Weights of a small mixture-of-experts language model, trained from scratch on English Wikipedia: 39.1M parameters, 4892 steps.
Below are experts of layer 5 (counted from 0) of a mixture-of-experts language model. Rows are named router (the router's row for the expert), gate (a neuron's input weights, with its number), up (a neuron's input weights, with its number), down (a neuron's output weights, with its number) and show model dimensions 192-255. Each number is 128 + 24 x the weight over its row's rms, rounded and kept within 0 to 255. Numbers have three digits each.
Before each expert's rows: a language model's description of what the expert responds to; "mostly gets" lists some tokens that are sent to it at least half of the time. This comes from a sample of Wikipedia text that the model never trained on.

# expert 26
It responds to: Semicolons and end piece. Semicolons in infobox dates such as Opened: 2021; 5 years ago, the piece end (Amendment, contend), and label words like Spouse:, Education:.
mostly gets: " Candidate", " Education:", " Spouse:", " \"d", " mer", ".4)"
router:110131096132148154120136077109103109120126121119181163111163128178135104135128126132117104141127123142163122178160158094124114121134147150111130130116119123145151153121148123125128120158148137
gate0:135123149083158114101106093112143100149114109125172153134130103149134147147105114116106190152109135156138083084146132135105131126120107115162150170155108101147129167130096120138128151182114131
up0:160140097102106077067134061092117117107111123112148140131145120168121146116149047110145186138107127124124124096139122166143124115123140119135135097126127111120141208123106112155110135175131124
down0:138152201146109132132108151130150149129097088130080084130159140138125091146137103114098132105127183134139150147172108148153132097141128133119084100137139172089186130057117148142171145134097155
gate1:110118120105150131099133103135107108117135113094120104139118174154141129127120169099110141109115135142130127167134135112128119127168201119120200135117114139155135126131101145114106094161163082
up1:096124101077166170109131096169101104095143072085128111146138110146107117113076152129080153097113143177150133159138130116126104120174161145126166142113194123149147107147133150074121117118148089
down1:129136144181105108108129145130098078133111118155119095102153106117147133099084105146120127123122106068114096101123111155155123087085096079102097158143148099123155159135131083137135165126126140
gate2:143104082114142138109140130136120113125099101120140150112166129161134159122147094154108127114103125120142154145114133161116099141105124144181179088113090122119134146126141094130138119139124143
up2:129117184163121158109119140103108128115127137141092129118089097130126148143086146152160126089095129157070087125128142165138129120157115170140079177164122096132143104103149133109140181142155135
down2:130139149149126163113154134139122119115121139136148144132091146136122126108101149118171115122108145089141104143137136124156181114146179131074107100097119118096174128125114087109181136113136087
gate3:158122115145104163095159095102092120114144155156140143158122167130124093091173124105116177133106125145114107098147149158137132137062156105131149163106072125123176115134147132148114121175132152
up3:114114123177092112100146121126126116065169143110151124118105144094133066159115115090184112094136115082134104119120093108101084138096123115152169136152073095171114104101146155120110137135112140
down3:187110138164084079116130129179148115114098164112147145132119133114095126084124126135148099163161132108091158149123187130131116097132123107108140104138104126081115097150144140153093105100159116
gate4:131104113126128109130085093100141116176107111115147133130140093213146145154086126109133104162137136147140117138153124135078137151099134139098157142080102124122128138123125114140169118183149123
up4:151150130124114098114172141141086159095174141137114103143117166069120118139148099113134143142137133132132116162135153150148152127128128131121120131140126120147143164136170131135128127066122126
down4:122148125145137119119153115128145111116124136125129099103155126120100129116163130147127121119132122101099134108112084115121130150103135076163110077105133107128148179130151118136168127189122104
gate5:137145094129108118117155128149104099162110090145184174119142139128179134103103130158135134106176142186121120121161120116144152103135121114140129113116089117145107134122113105086135120146111165
up5:137139133147124124153145121128137102191103113116163133120171152130135159197103145180153140116158171126136132164149088109131157132146127145134099165131147108118118128097106117086160164134142147
down5:118152125118168140119116118134126136103165150132102162143140086094100105139110159134176129105126146147119176108160122097131114080111109100098096144104091131169119130135118089109183138101126115
gate6:162138124143184147096095082101174101147116154120148182130105146139137105135107110150107099097101131141102106111160157154119132146135118139123150099099085148102100172113121153100156163125155137
up6:120087094087148138164072174119098129147163140129148089133146146140136135126118143101106156144114132151125138105080170146117134131144143140164112091117122121142098105134139134139140172129150123
down6:162158167152117151080068145147113134121159145139138141129122142134112100136185126145139139097117191113162151126101109100126147171114138110138139099156153155141125124104152167096139108132124122
gate7:127143151135141128136127124141103145136116153088160113125165117154109150110180123105137114101112128139110128197128125144164098144150124130107146128119085130159153134132102129187168098119117100
up7:145158112074117113106119111123126103066135095147128163126105140152115133139101136150106125142189139120154117073115130135121152116120143139124107162065119124114099141103101139113156137105166150
down7:128088105111125104108140155162114140120170146108147136119129155131139111116109149113171136150147136214090149153125115124155168175156125114141146152120103158137159126123126129155140132111136135
gate8:140113134111157098126154128097105130149113114107148171122124145172141125139127131117107120154166173126170169139120106160146187099104144129124175116146146129147130165122142110133156146113158107
up8:141088188141117128122159125138124077121150128175106142100090143147178159118113186144173116149130180122147129130129134134086105142121140147147115170110146118096143112150108112123146133122096131
down8:134141097084136121131157096099164150104120117129107125127150088114155134110086115148127138099149102100136140125146123098153126094121111130138094136143139159117150157166137054128130105177131110
gate9:150136142126114169172142138110136143095105104047151144111157177167159114160149116183112085146124130156115134110081128148140138134143132102113120167113113118091125132105144147129144159181137121
up9:142153115100096131123135162140183129108135127124111166169138156106146162135161103097107128125120134165098148123108119112136171114106120088137113138133129149087140110134179120115145112144095062
down9:097083102109113143128156121172121150138125119102099144147153126102134122139134136141097109114137126128202122142131142147167164110117150148099159120123087114124076157131136089137123093165170166
gate10:143098105089148188138084119134085105158146081117150168090144119115112120152101099138137098137133117163130132172146075113125145068138128098109153089121111094097153149134100127080136141166156128
up10:162100145153137138089143126117099106089099134131161140089131095135098133153166099152127150145105104165137140103137134135146168129140139130176107133073157107108150177113151091134134167125098113
down10:143145128141142126113151113175140126142147102151122159129123114106135155113113120141143156139161090123080133141142094156108127114155170095148162083139093132098156168157098145084140091156078132
gate11:109083088106125109116111152117155076128104144107151133149136112150141150143110119127127127124121118136133103100176103142177121131174169091136139130142119137114080143113180087139133128155091136
up11:124184144144168155094175127111139155119153154108143108122170165119097148109182153119085135125111183152178158158085129121086159105123112118091114126107128135135133101142102130114126143143149130
down11:170154119168126149130144085144108120136122150126129128113174092118146116089138126173112132113162150133175093127118133131120164100118144142077125087157118117130120117128116142094132152108146160
gate12:110120106143149107091136103152137125172094147156128149130182151135168151105173119159151118104114152103124123119148106127114141119110140096143175105074156088096139143113175090121139132139099132
up12:145139139105104142117119135163116098129119179122102051123086114121156146146160119147159108157147120125146183128168110123163152112086139115110142096070103102128128132131126120172136110123154133
down12:123157148142163156089128151103098137137079117040180142106136122121112117128144081137130151174117134160150102138145120154108103105153108153099134135127175127169125097116127133094150125083139172
gate13:140096123119178202135102141095133112144133110112160173116148130123114134111108133113114140137155136135120130099112115143141193163109120144162075160081141127165134150137144120100181128171080100
up13:148116121104140147124139106093118103140111120099105159138155126135117101088088122124131143126140093119152110130120086141130155129158117141138139152127109102115132169098101138089165139160174135
down13:160125125140118133133109132136105151122118145171157160116144098121102146104103136114104131173142155134156133145132168073181110130131118174164090137102088130188130077152147206106112119138160139
gate14:095122086118109148113099125089155081121137139129140147129117145138177138164139133133116144165111139114136129119112146111123103161134145151123187132112144119126143109142121111150155128150159159
up14:198161146103097104132143136127123159135085113173117105102117138111082121134113155125125128086125093147133150155118133135133157136109103108110134140120119143126133133128087111157090134092104104
down14:108067146140117052139133101142089109129120157142134136158128109154130145123100111096174150186089132123137141109144109148135148116120125101114191168113166152151111094154130101113141134110088118
gate15:136100116119122124135171124128108101164154161101113162180118098150119108150133165104150117152145114115124144107129177122142149123108128147150150140108102106162137129148156099122170113193133085
up15:111150114133107122129157107116128157108155134099162138133160158096145105109122139126055155147126151121148173073117135119146133109123163081128179102096096122132098138097134113114093114178092136
down15:140159121171118153109165142094152131094076121090128116124099145138149096109117146079115108136153127067145106108136150124158133126118112175108111162118093104139119111103122136134149144151155106
gate16:129082180125145144104113110105137095138114100116181155106181099128170137129123168124088105154129148138109115112147083136117156151166112114156165126129153135118082095082153070149168153106142112
up16:135114075126141113137101136158102151130108136174125132156052106155089134065146094107139145111086139151117096120180109117112138136105147161139123098095110095125138137135082152106089081146125130
down16:096102131100114117069123152144098167154126132157152113161109104113115104165104107136101156109131118184138106101095082153178139102112138196152120120121151115105136090134148171149138181138132136
gate17:149096129114131147110096134163152162116147119108129153152157161157141139093128113126079118138125110138155089091116135148146143148092168125121131133135140054159091140142110110146143117121128108
up17:122120144140125095143149089092099107123136137160108105135095120077154137167154121149102085153095133135112116176152103128091100126127125116163123093112085140100177129148153169136143133143140122
down17:109123097144126169159149157100097127136127132145137144095139147138108122124105128135100148121129124116130081132079125115141131126106103084122155142155124141152135102141104172080129133121148154
gate18:126112123127154140129116114135101145159119103144150159154159183158154141156116142141102141114129117177122089138098124115140163147143130093112104153116127141145148164129102139171176076133164133
up18:125103163109140089167078155099161164158168125126101103120120135163117110146133113160095140154102161123103051139149145105163084158099119151138117155139163100108122110149102137164124102144148114
down18:121109134112136136137146107097184147162145158148137157105109125096141069120104108124138152130143084098078170167119087111082143134142124098138136139109136102127101181104135111102121082135112124
gate19:155132145148062138097099129128128092097109160123188079118147168078104158124126108104127138145108118143150091135103155154149102066103152143120107114137125107162097157103120153121101096116138111
up19:156127107127116163091136160152093093143128109134119139130106108115138132108150188135188161157134121121122123088133146104100120114142132104121070104146107150149137106164112141173143126094151125
down19:106130151130112146134077137171093095097101180157138120117156133117124142131111149165128085146141162149121141129121093135152121107163141130159131106131097169119094167092152185110128133113166132
gate20:121110124100107198120131146161140134176129135148132096139146160193119089131118102129104116143142139136149135164085158150099159133104166100087150080135144146160140176146125150126148117086141103
up20:152148117143131108119145099139113118103145132115094130144149111118155144118090137085165143145157138105063120096188102143118096132137125127104127135147117114136115101146137101121104119178094110
down20:168104092137132139125117145158086152111088126134155121157141124114146089150184135144132147137117168151118128128160129144132117174126124128131171151115114137124168146117166128158141122134116127
gate21:142104129149163113122140113088167107130150107183141112133098129180152138144123164148123150134124116130130135082146161120110104150116155113127167163127104128125139147099100123095126159105200107
up21:138160169083111149121123106139115113129118126150089180169114096118095129102119127150119111127133111142176152083149170093148109130121089179103175112112069137101101124127121144142140112152137118
down21:149160096135135079113138114106129123147114117111137124098111130136093161091142136173115122136097149148129157121169149121095116120129151149110148131124106142072139160164118124104140124121114131

# expert 13
It responds to: Number words, mid-word pieces. Number words and counts (ten, 22, percent) in tables and text, plus word-internal pieces such as or-ph-an, ten-ure, hom-eland.
mostly gets: " ten", " %", "adal", " Pts", " Density:", " predecess"
router:162094172113126118149095151109103091139120132131128138100161150164122135109120165137135134138120169120124081102201151101140134128089121090085157160135109100134121128124121093128103113092160142
gate0:112117146063108109139133108148120067125072156146121144119159158143136103130154139154158080129138125154102101134113126123116141108108122139122169135143120130092106105140115121176126140145143144
up0:133120133152139131095152146125126163138176096135148152152105132097124124103135118121109151123150083131148148152107101128152115112158134114130120099127144118159121146144101144112097104124139107
down0:126115136116131145105160132119110075146123146140087149109111144130111114114121120117101161146096170106136124114067150117120122136148142093124084149126148116124162089121135139127118128150081087
gate1:116129138153154086113151075119145087136136122145151121129168165172124172111146086131114090137139146156100122089158124133122108132119145116132128151142109112135121102112158077132139120132152121
up1:113150094074114120168178126106122148089104112074101102167143098140088104147107125111121156144135123095136153164081128136101154117171141139091145073109106168101110157124133146151104176101107135
down1:131109137118134109132145144126160142113086121135129119073110149118123151096117105111094121146146121118127141089142149149152117119121125130178114104124111153133100162147142073151118136154141112
gate2:124149155111156123116099104114125131117091103141188113135116127126141129157082102119114142099142157151121155159107132180163103149125132123131137145146126148146101180146099116122102100081150144
up2:133116168120127103152111114086139112121187125154149095143162141100179104139130136120117161126109184171170171146091121169128087133146111165110139161129132124111124123166138129119114115109112148
down2:131154088133113121082078150114119140156114136121144139125140107148129139122112128107166126122097168159151184121132152085115114121157134137141165151151146132154148135147113137105109123119114108
gate3:120112112103145171131145151091103093106122133149130156114152139093106144119167103088111095112114152122124175115164112138167134123137082108141130142115098144143131148115085103151142113042131152
up3:129114119117102084096175143147106122118173159142125157120153105125148117130147096143079102109148162130141140139128120125137152161172132124130142110136078167164160126119088125142137131105123132
down3:104131133155106135104139145144105152152126189124121135136143144093102145143117134147143093146120136115094116180150094106098125157129115135126155104108108124117099178100089109073156156134101109
gate4:147096147105146135149131152161120072098095122118127133100137148119141135179071101138147085134133183097107113118173156113138096121103120124117094135118119138109115145112173107109151105135136087
up4:137108082150159113127118101101090146116138157177150171134161112137146148151134112108141078121115127154088150119088126120101147121127148115130183126141097122145127130160139128115126147142123147
down4:174103113139093123161146127122131110154099105151139137172110116096102136134162128179140167102161130142123122114133129117078129151173152093129168107120105130062162119138148142145103145129121075
gate5:158075126127124147084148096163144123106095145119123120090133146149113133121139092119115112094146154083168069134111161130130127124149137124130132104127123107106105103093114152150104131108112135
up5:125124117112105126134146112183120111104148127193175137137170142138088090161100102147124141051172102156152159130080148149137157136137151132145159116160100139095110129107144150127115152134129149
down5:109151139119112132109144130144184102113100135131130142103139100144097158130132122105122151150140091078144102129142122156122155106153116124127123099188133132115111105120118158084131102119099136
gate6:109157157163153093130125119135143097097124112129160126137141126172137124162129169114111160107143111113139147161108130128151151145077110101083131164110127119149095140135114130148141116085177077
up6:107138147153132092139132099077139103114131164097163096138156109178136131161093183113133157123126119133107163151092123130126128189128119099108153164133135151150080112141127101157101134081137101
down6:166100065166129176155150102144148090104113164112096128112116135133142117136158147116104088152140089112127093120171128079125156138121153125089133156119079127094132118147122156117142097137100130
gate7:122091167117140095094103158127154101156090155172176094135162142109088077106164174129059089095140115134124100143138091142136155147145156147119180156123112111129138140126105134104106156115163175
up7:153126213138135146165140150099144089115150119145131129141149177122140178119151137100106152139112121143134111148140143134143134156118132133143155100127152123119097094143072104102135166127094100
down7:154136140169112109129075133103164120095169130145095093153163159137155152094131126125114108139126120115126123136153121153130121121123137104142185136117110119111147176127091093155127157134079129
gate8:148095099121131164119135118129111120136199132159137128107170110175141089128155128076122124115148125117109096121112118106071198137094155145122137084150125130124100107125173119161143150131112161
up8:128159117104106119141157078100138113127120111151138124148174147122143083117152131117166108120174143106126145119146116152126161145121144128125119120130126110115144086115145152134127169165136125
down8:137124127099118131149119131109154102123159123125125124149122134122136168096121141135090133088142112100101167144115143099117108123111106072131084098161117146137130135168137106136134105128124140
gate9:146118184154118141130109086101147106142107102098140129112128164095096157108129128122149150087113165103155062119149121118132119167162151175158183119144096113109167146129127117125110123116140143
up9:105090152167117117157120117085126141151079160031126135116149088093154138155120110131139143113112133125145144141159119122128091141143185124094127144110106152139108158137108146137119111110112104
down9:139136121176146099112138118126115131108106124077128148180109159099161166121094127143137144102155147128147117147118188143137144101124136097143143145136164123114131100155170099122131145139108117
gate10:131102160087128136152155118132146114135162117115135130096107146136101129126145134139122096166102121080139119145139107101170106117125146145107121092096111139121091142123126128145138125087141109
up10:137111151078120128125137133120135098129133161146147121108105151128093152134122086088151106151119133087166117138186146118133135154110116142109108076111155108119115157131136147114132121109134067
down10:124129125148150116148115109085144147106144127167158100126133158139087159103107109164101149118124100120144122114145148105105150080095123148129113174146136102131137101130092146107156142118164133
gate11:129143099151132116086127091157132116066138098145161119125135190149158160125133129174120166132118145166103110131129128163105146108109145126127141130160159127066162120126123115143098090148124128
up11:138155131132113116132154142153158142146119141141179144101079126122119111119102153140169114100145124168113142135106145130120131120116131155104135155133140130107157116098075130143128109169137137
down11:120152121147139150132093146169126106097120122135136121103150122127107119150117134104167084139069163172137095134133141080142182121088127181150099148133137122155081127080140139104122105106135151
gate12:125135132100121134133116073081093114104118131135112160092121111143169099115141141141117100121090181127147151150143153085151147147089120112129129155133084125145152153123123093164152157149137128
up12:128132141116119144135117111079116150067084128119117160140150125120109127134148168134143128149117164105152136145165095091142168160124176146132126144126110113121154137128169089156127122146159120
down12:139129084154139087152144131116126153118157117113124158099133112141111138096097061121116145155192146143160109119115182135139096131162147142096105187115162115127082114137130143093133152131152152
gate13:161137140098147149134101123139142176142158125111082086080123151143128146161157138132152126122131164102099181121119118117084132169167122151126122094107164133160133123100120065141157111130150124
up13:121114159149115141104151082128126128057105158159117161136156130123146114108129108103122169145113080118138132092143107145135157158113147150188097132127099114085147150126169138150100159130103137
down13:141124119131107149161164142137104178137097104052157132110142133120154167086107101093069095134106146147129138123138145154128125154170125146153128174149136146146168084095137152092060148155098148
gate14:124114184122126159150120150169133113102111061148126116118081173123155123135122125128138140145152097143108126145175117119165126120135124121075110130134090102153153160129080130104106115152133168
up14:156100191127113153153100146160096147141111116118169127149101153082144160138108130116132106146155114114118130142169153150148110158092140134085099119150129088130149147150105121144095154199089110
down14:093118125091106133174168090084132097143146151116159103087094158135116096076140128082105148138154124115117151126067092061106107136124123132076111132114115120123131126123139107109102164130115102
gate15:103126171101077104155117108119135109103154116133130105186097137144135120132119140145110186156109116149107104149154131146145097196136157132124173114128134131172113123101130096147128153111110128
up15:126159124075120114133134111077081159098130147100132115129145139115123161146126096116178115116115198140124143112126094119133108097135109120158112146175112150124116141114162135092115156088143154
down15:131151133090173123084121113152145130175110096114141110108156115153133168095131114146116107102126116127085127157103128092151083110117107089125117179176119154111134137122126089128105140160136110
gate16:109120155123125125152126150106092092148152164143168093156129105149125140118151169120127121108128148135122113138155148141107129112130131120096129106164097154124105118116113105137154127090185132
up16:137177099106128092127154125182124145133114134126093168140146127071134134128097093124112152127137118127137165175095111108112160132133130099135139128150160133117172123163166123103132088171090138
down16:102134153126128129151143155156136129095136123134162125085116134102141116101169166136105141140115139118091127138135122136109113115147168113127140128096105146194170137136134086146140128152179152
gate17:115133126102140116121142112105121144113121111128166123109167161127126148111114115121136148118127122118164142079161111079143133102115121093139175175136148122127079144127172137097117124161134151
up17:097122143120121111120065119127082146127096133144114131103120099115115106134104129136125127148075139142099134178101161109113155104105115122105131108119140106147122142168132123101150126110099146
down17:147110113103147086124101112068142175123122178145155134142130115152155108135152145135109139109122123136159167156114168097099110120116098199144087111110087132120086099120102187108161127113091123
gate18:145170094137120144090119113141096098123140099146135111096147083122077123173125121096150123153169182114141124172142109108184113088147101133105153136136123129160090160137138116123128091104165145
up18:107117177148143155140105156129148153092097139116169122156125179123153137116147139096122168144103096142143150133142120133103104178107182127090135136196138144130105115083082147123088114108129075
down18:139109122160125095109170126144130126104142109135127140112127157159149152075165130130141123131125152111119107145146123135144102161121142172174153168148132133123134155111109157183110150128134128
gate19:113118125131091151133173123128129128098141133122157128121152113117108104110144134172125128143118127100139147164183126149121146105093183094117112148087108121146151142104150112127161121156114122
up19:116135121116134117131190176134103147114128150160147102110106145133152146123124132155134156128142149094103133142125162101142181128138197134106146087142137110161107132156155133116108111142106129
down19:117104116161105122141118108148137151136159076105170064132103090171100133108097114125123134090143112112173150146140109120104126123099118145159120119145121123159102146114094119170137136136147118
gate20:155121132084139147167175107161141140158165198165148138136120131149127133130140118118113134124085096154142080186102109172144138151163094157103166131199123108156149152059093143115122150145127152
up20:093100147116172164136154128153133126157110142118132141139098176129114133133093147134091115110111133133138126151142158099127136088137158125173138076147148123130162126160176122145142108133141151
down20:131135163181124119104134137114131098135115115135112139149177113132107109133185135158169119114124137139081137155099098109135139149176117105109123105113108136126096120106113171142142136098093119
gate21:138142153139133117084157136175138103136142140083106151136100156132135158109143141115132124109117164123112102124143142132122133159117130105111128124162115142117115165104119144187101119133151084
up21:119091122172139130147135173111144108124084136136096144178158161130166099138145101107135130149145079106117160177125098157116122121125144118141131086091143113135136121148135123111115105119137106
down21:100077105111158155138091142145102148137154107094134157146109172095174101131166103092125143173139110151053149159135121135173151143118123126107147135118139141093159130143110136080125125125082118

# expert 57
It responds to: Footballer infobox labels. Labels in footballer infoboxes like Position(s):, Occupation:, (0), plus occasional nouns in reviews or table separators.
mostly gets: " Position:", "^{(", " Occupation:", " (0)", " Length", " Edited"
router:122087175088135093108146151111148132113110101115139123151091079138130102115124126084079103148128148107124086148122105135145102093135083073075166154083126123134127169118132105154126115128148132
gate0:065104145096143119148162106167138129092087094140132123140171112138148139141147107113136093147116128122118135106142117161122115128166113113137146103084140158121112156142124118131153115082093152
up0:088141147128095151138090149158109132132128128121182133137113097142151120139099135117106145140108153121066100120099126109130121108119120125150148120127142123121106130130107108133099095159122125
down0:119158120113092160137159118134071093092132116153102181151146184133094127146136126177131151099129088148123157111110123100135123096123133135151092127119103113166166157093175148144162078096107107
gate1:121147124188161114119117151104146079123134144078143128086161128135146111103124128151146141133098123095096087076137154118136127102141129173115097141145150138116124092104121134137115116106152152
up1:157153169145144157091170078134124157124116094138118136083123126089126125155145116156115152145146122121145139123168118184119140127101075096132140124165136100148106154169117128122105143129119149
down1:107109109110165124101122143140104121136104139090116141103141105080127088134080162123120152131128117146169155127121095110127131110152132160125091112123147118131121147122126138091097164140117158
gate2:135106176131137129107148138103154127130147116145109119120155108129127147144113129138075102186079080145128091110124138144130145153092115103139134128088067126141128121123188134178171123106129102
up2:151082180155179135126121128126147151156159116138137099119108121132150108108166144115096133197099102105095097129095132147171139127115131142136158147127115144155132134146166144161124135107143093
down2:106136140130074112140120143155142119119100106122111125131169124135118098115118134134087158114137070091177130119129146132107108123114112147112125130169093133104119139158141150092169149133130121
gate3:092100206090158128136124097141121125127152162140133131158104090155112168127106142135139147135167119108126095126103080120084167146152129149122154152143097148158080117117123129167108066130111140
up3:173139113162138132112112165125138111138098129116115139109164157083169138103150111175119101135158132133137137109120145098133107080116122110119096110103119132121151140131111135074160172110135116
down3:136125080097142153118185181134052118121138161097123126128151117183095122128135116107092087100174141162120169112128132136135130143118144086131125124095132131113125113129080126148147137101144147
gate4:154100132100134113101111155130129127158113132145114140153103117130186148155158118107156138103114154118107131131136100103150110117096129102130154085135115152126143131145134081139152128111149125
up4:108139111142119138191130091130137095120101100102156128120127091099074164150068134118138128146148127114114140095112123107113143139153124177149077152144154140121109116108162147121130144181108144
down4:151128107158122116117141114144140099138093132125134101159123106115085110133115146117084126143119190132116093126100160158131145108132137094112158149090139130120172156161164102136114111127102152
gate5:132077139108130078081153174131187127100087109133084106114134166136145133095148142149151112118139124106092126165139145127096155099129090149102118104138126120121177104118132106132115144150121138
up5:157106137111077128102119128119121124108165129096135145109127143108104137142134127128157125132170160122116086137101104141116173117121091110120140107122177104137125129117121152128113150175128103
down5:131138106146171159120114150113117090118143126131176140149115125114095132152128144127140117109162141142135118148135123114130164132104116164133143131156091140137137115119074181158111129107220125
gate6:122150134139115148112161160136162131175165086131066056120140118102091110113135122113115119140121106151117139166103098107147099119151156113120176127145068132116101122113146123161119112120127123
up6:139108132122129090093137129128113136129173123078093161126103146118142133165117111139062149163105110151065144150187156171120136145150158153135107095100097100138137161154124114129164148142138094
down6:119131132123153130147120091129128082118151106186160138114127142066148144147138154137109146185131071136150101155063120121130116129135128127143113105104133129071132104118135118152122086142103140
gate7:141141171136125113134148122138152171118149132140153143130099134112131140121125105080106111140113118122115171128115089115140151097138129118125162121084120131115106163102142108133116106097092144
up7:104081123153107118153119179163133153092155143132112125122125143122110164113138111081112095145132119123105143099106098139112131106099104112060122124095121096105102138085115117155142087074093139
down7:115112119083140123092088126155141156155150126132097160121081144114092138105118095126118142126126136118139111098158131168115157130113142127164133153148143146162157102107143055126179113145127087
gate8:075140155176095124131100145093143174131123170160115095149138113126088123123084110139138097129107155122135161153077130146129152145157126112054149135118128098141076139137146141152126096113104127
up8:158113140121123163147104084114186117144088149150141109091146102148131161154119116073083134125046099093166135127139105146105109118108116140130124155150132124171102147113169142106146138134130135
down8:113096153154124145146103155133139109104161149130111139149119171118132143117099109114160127163161134092129125131078151099136083125125155109134137145106137130132083121152151128127131107136059125
gate9:149128156101108104118125118162114118105118114145147110134111118110198138091133112107115093105146132121095137095132114184144110095143124149130116110077115175090144151096105120130133115097124117
up9:122084135131106112150134143139150090136162111159122124105173122126139111092102122132113122161149138167098170126080141114129128097148144150122180101096109139150183129129136107084165103076151124
down9:122127112125143064154127150133139124114164133150130080120135102120144133120144130146109150161110126166152104164085116088106203171156104096136111098114100180106118113122105192156123108071132128
gate10:120104140116169118142098188112142109159129112123148081134160137180143163132165139105104161134096120091132094103138124148106118137138121112141162105135095128158151142113132112149159109133130144
up10:076136140119114139132128098141140136107139117138114192147088122093127102136087088148135116141150139125114142126082134086166162141157139122115152187103159117125132172129150102087146135123162116
down10:139113126138125131072106078133142110140113156140092164128157139116158104130124122111167155153133117193094128127134126131124150184123160134136113156128165102110137147169147063102133103111161148
gate11:138113133120106162161131132175140137121131092146142122134137103084161129148071136106115133097130147174126152147095114117142130119162129130121181106167127120132113154109100122118050124112120131
up11:112132144110134071076166122155177118134091146134116151157093122143128137108141133174154133159092090138084129105146103139125119162138146147158113129131072132120112184136106143114086119155105118
down11:132115148081121116131103097133105137101128117127150107126108113124168143120103164088128144097158111113113102098067125112148173142111116163120116143164123145119169145142110105142123161163121104
gate12:097101131114106130146149118160110138131146138146149141136138134123122106132153165085157103157157112104134137122119120139152122120156141116086158116140171135111157115141132121177141117111130118
up12:133151095062137127135134129132139155118138153113148153158121109184120055138140127097143128092156136118142121128104153087129147141099127130056153145142144171094109138122162129144126144121171148
down12:155130131134146097106097083105153094113100171133118134143101134122130169114151111106147120101145110075110111113096117152132148149131148129118137100100161159120133153118166155115141105138142145
gate13:127139133125126092159144117119147141136126155118151089134130134135131106134115123116109156126097147132133143109135152129136112084110136090064111117123156097114066130132109125155116113106104132
up13:135118119121119158099091164099110115151105133155152168110125111153100093155138108159140099134125126157159151141174118142137144165099124149129144183121147189082135097099131134102137072151120124
down13:146148111115125127149148129128113139168137116149161151103075145127103101089149136176156089145136100190130135140094145081160121140142120171132093105102148195107129125142158181157170101120136108
gate14:097138151160127096131131148087192159102168092118102176168102127124137138117072168115113114131145146155120111139151126148160126125160135129156148128164125114136155160087103071087128135130141106
up14:142082127140101181120136123096136124107137064146122147141140132145140127108104116117078119108085094125044175110134120113113128118162147118150156091171126109112157114129105145153114147085158111
down14:139143130160136133102140104144120133091187150129137113093179128177077075103164125140140159134153147110127122117125103111160143114149121122137124102146165103100147113100119170130109128142086150
gate15:127093118109107147082114105166099124172122122127132114114112101152159129084155155122116127136152118126156106135119092145102108098123140160126172099124105134121090172139139120115090150100141135
up15:146107130122104125108165124130107153129150104132120127118080138140116148131082092129134135115142107152133136125129111165127145125152135129135147146067094166122155111138102144117125115128128132
down15:094141162154139115103128148172121104119120113142110128149104172155139086133152083110097150146122159135162122077126091142086098141109076089088120116130123140156128159101106132133186096095134114
gate16:125088147116121137098137103123066112149100090156109145174084138135116125149093114056129094139148113127120141113134080131149130091182129086134127138127111118140148166124140096148098099102144095
up16:136116088128168111117077102119099140157158104111117144121132173129121111058097137100061152151142169143139114131131154132138118144129102118089164138094154086128081118140169108109182141133133140
down16:118176110121157111149153163160132146121186097161133124142147114084108100098113140090146134153135120143130130104166095127121130159116122096103126125126120076114107156130128081142157075143114146
gate17:099135151140123137132134166137098119096135087140121152098137102135093116166128168134096148131145119114143109102144141133147104130078121143105123140079155098155070138098123082109105136116112158
up17:167078117135139131153165069125079141113129104123091149151120102145117140173144073079122119148150147133084099137123100132108109136128165159184140141081091155112121127119133131141121132151132132
down17:143104132156161151124102101126104101100116108137106184095099121107155132136139111178111104145117156172134066162113136131107114158138124155126101142126185138123141113136134097127149105136125158
gate18:113110107133096097115112158137133138133150124124160194150081101130133088140108073092102143164099103145145090185159132153150134129124143086081168109173162135133102130106122118143159152133135115
up18:171131137127153152140104115128121095140142103106121117117149147119126150081166136124149098119095125093106093113123118147109129143130168144137128118133092105107127131127113138103087117112134129
down18:094099111118131113183078157124133160137139135130119118130107187118131134127137121133133108132143148126096112104171146094133154180092149146142118147116101120103113124122124141129143142169122123
gate19:168134165092211104123188136136164087135123131118137129193099140128127123104096112136083103145102134105120147136136141096144155121101130146118157135147141155175151114158093138127156110142127081
up19:110137143144136124142101135131116136125121113151107185097090112111100140126151174105119178150115114131146076105138184141094116130099125150145109132121088141165117125143108090159112126111137148
down19:144149097159104144152166133112155083124125075162159104130146107097143123158157122096123107131092126106145135152144140123126114118117094110097170096096128125094149125152108077147148143086143114
gate20:144147093162111141125111107114108116106137102152164172118135081089137110131147168088089137124105133111111155154126100115168133118126074106138159114109113120122166129104117141124148124103167110
up20:139117090145096141129102125160165143124134164150146104156157075084147169123120116094131101140088153138112148124093076089136118108153110124123152099130120127142168175068124142152106111082170125
down20:109179122127156125123130154131145125115151138090141130124123110121096087132139125110143177131111124114091118110099117127124094094152091060149092118130109114125099164128097084085155141131098114
gate21:129127132096122150110138156144175129145128102121160163136170089126092122137089051134127117107153124154083156158122139164128123076137118096138126131075138125102133126143114127120158104128153160
up21:139117126141171137108134137125161112145094093109137103105142127131145110143109092121120187114083137131140120153146172111079142089139125163133142102155129127151155123121107131116158170161149134
down21:147141156088137112144091147096147121103174113135140146146116092104113111144061090131150122106115121122181122146124118135144103134127113138105137158135127059111117174149135093109115108163139123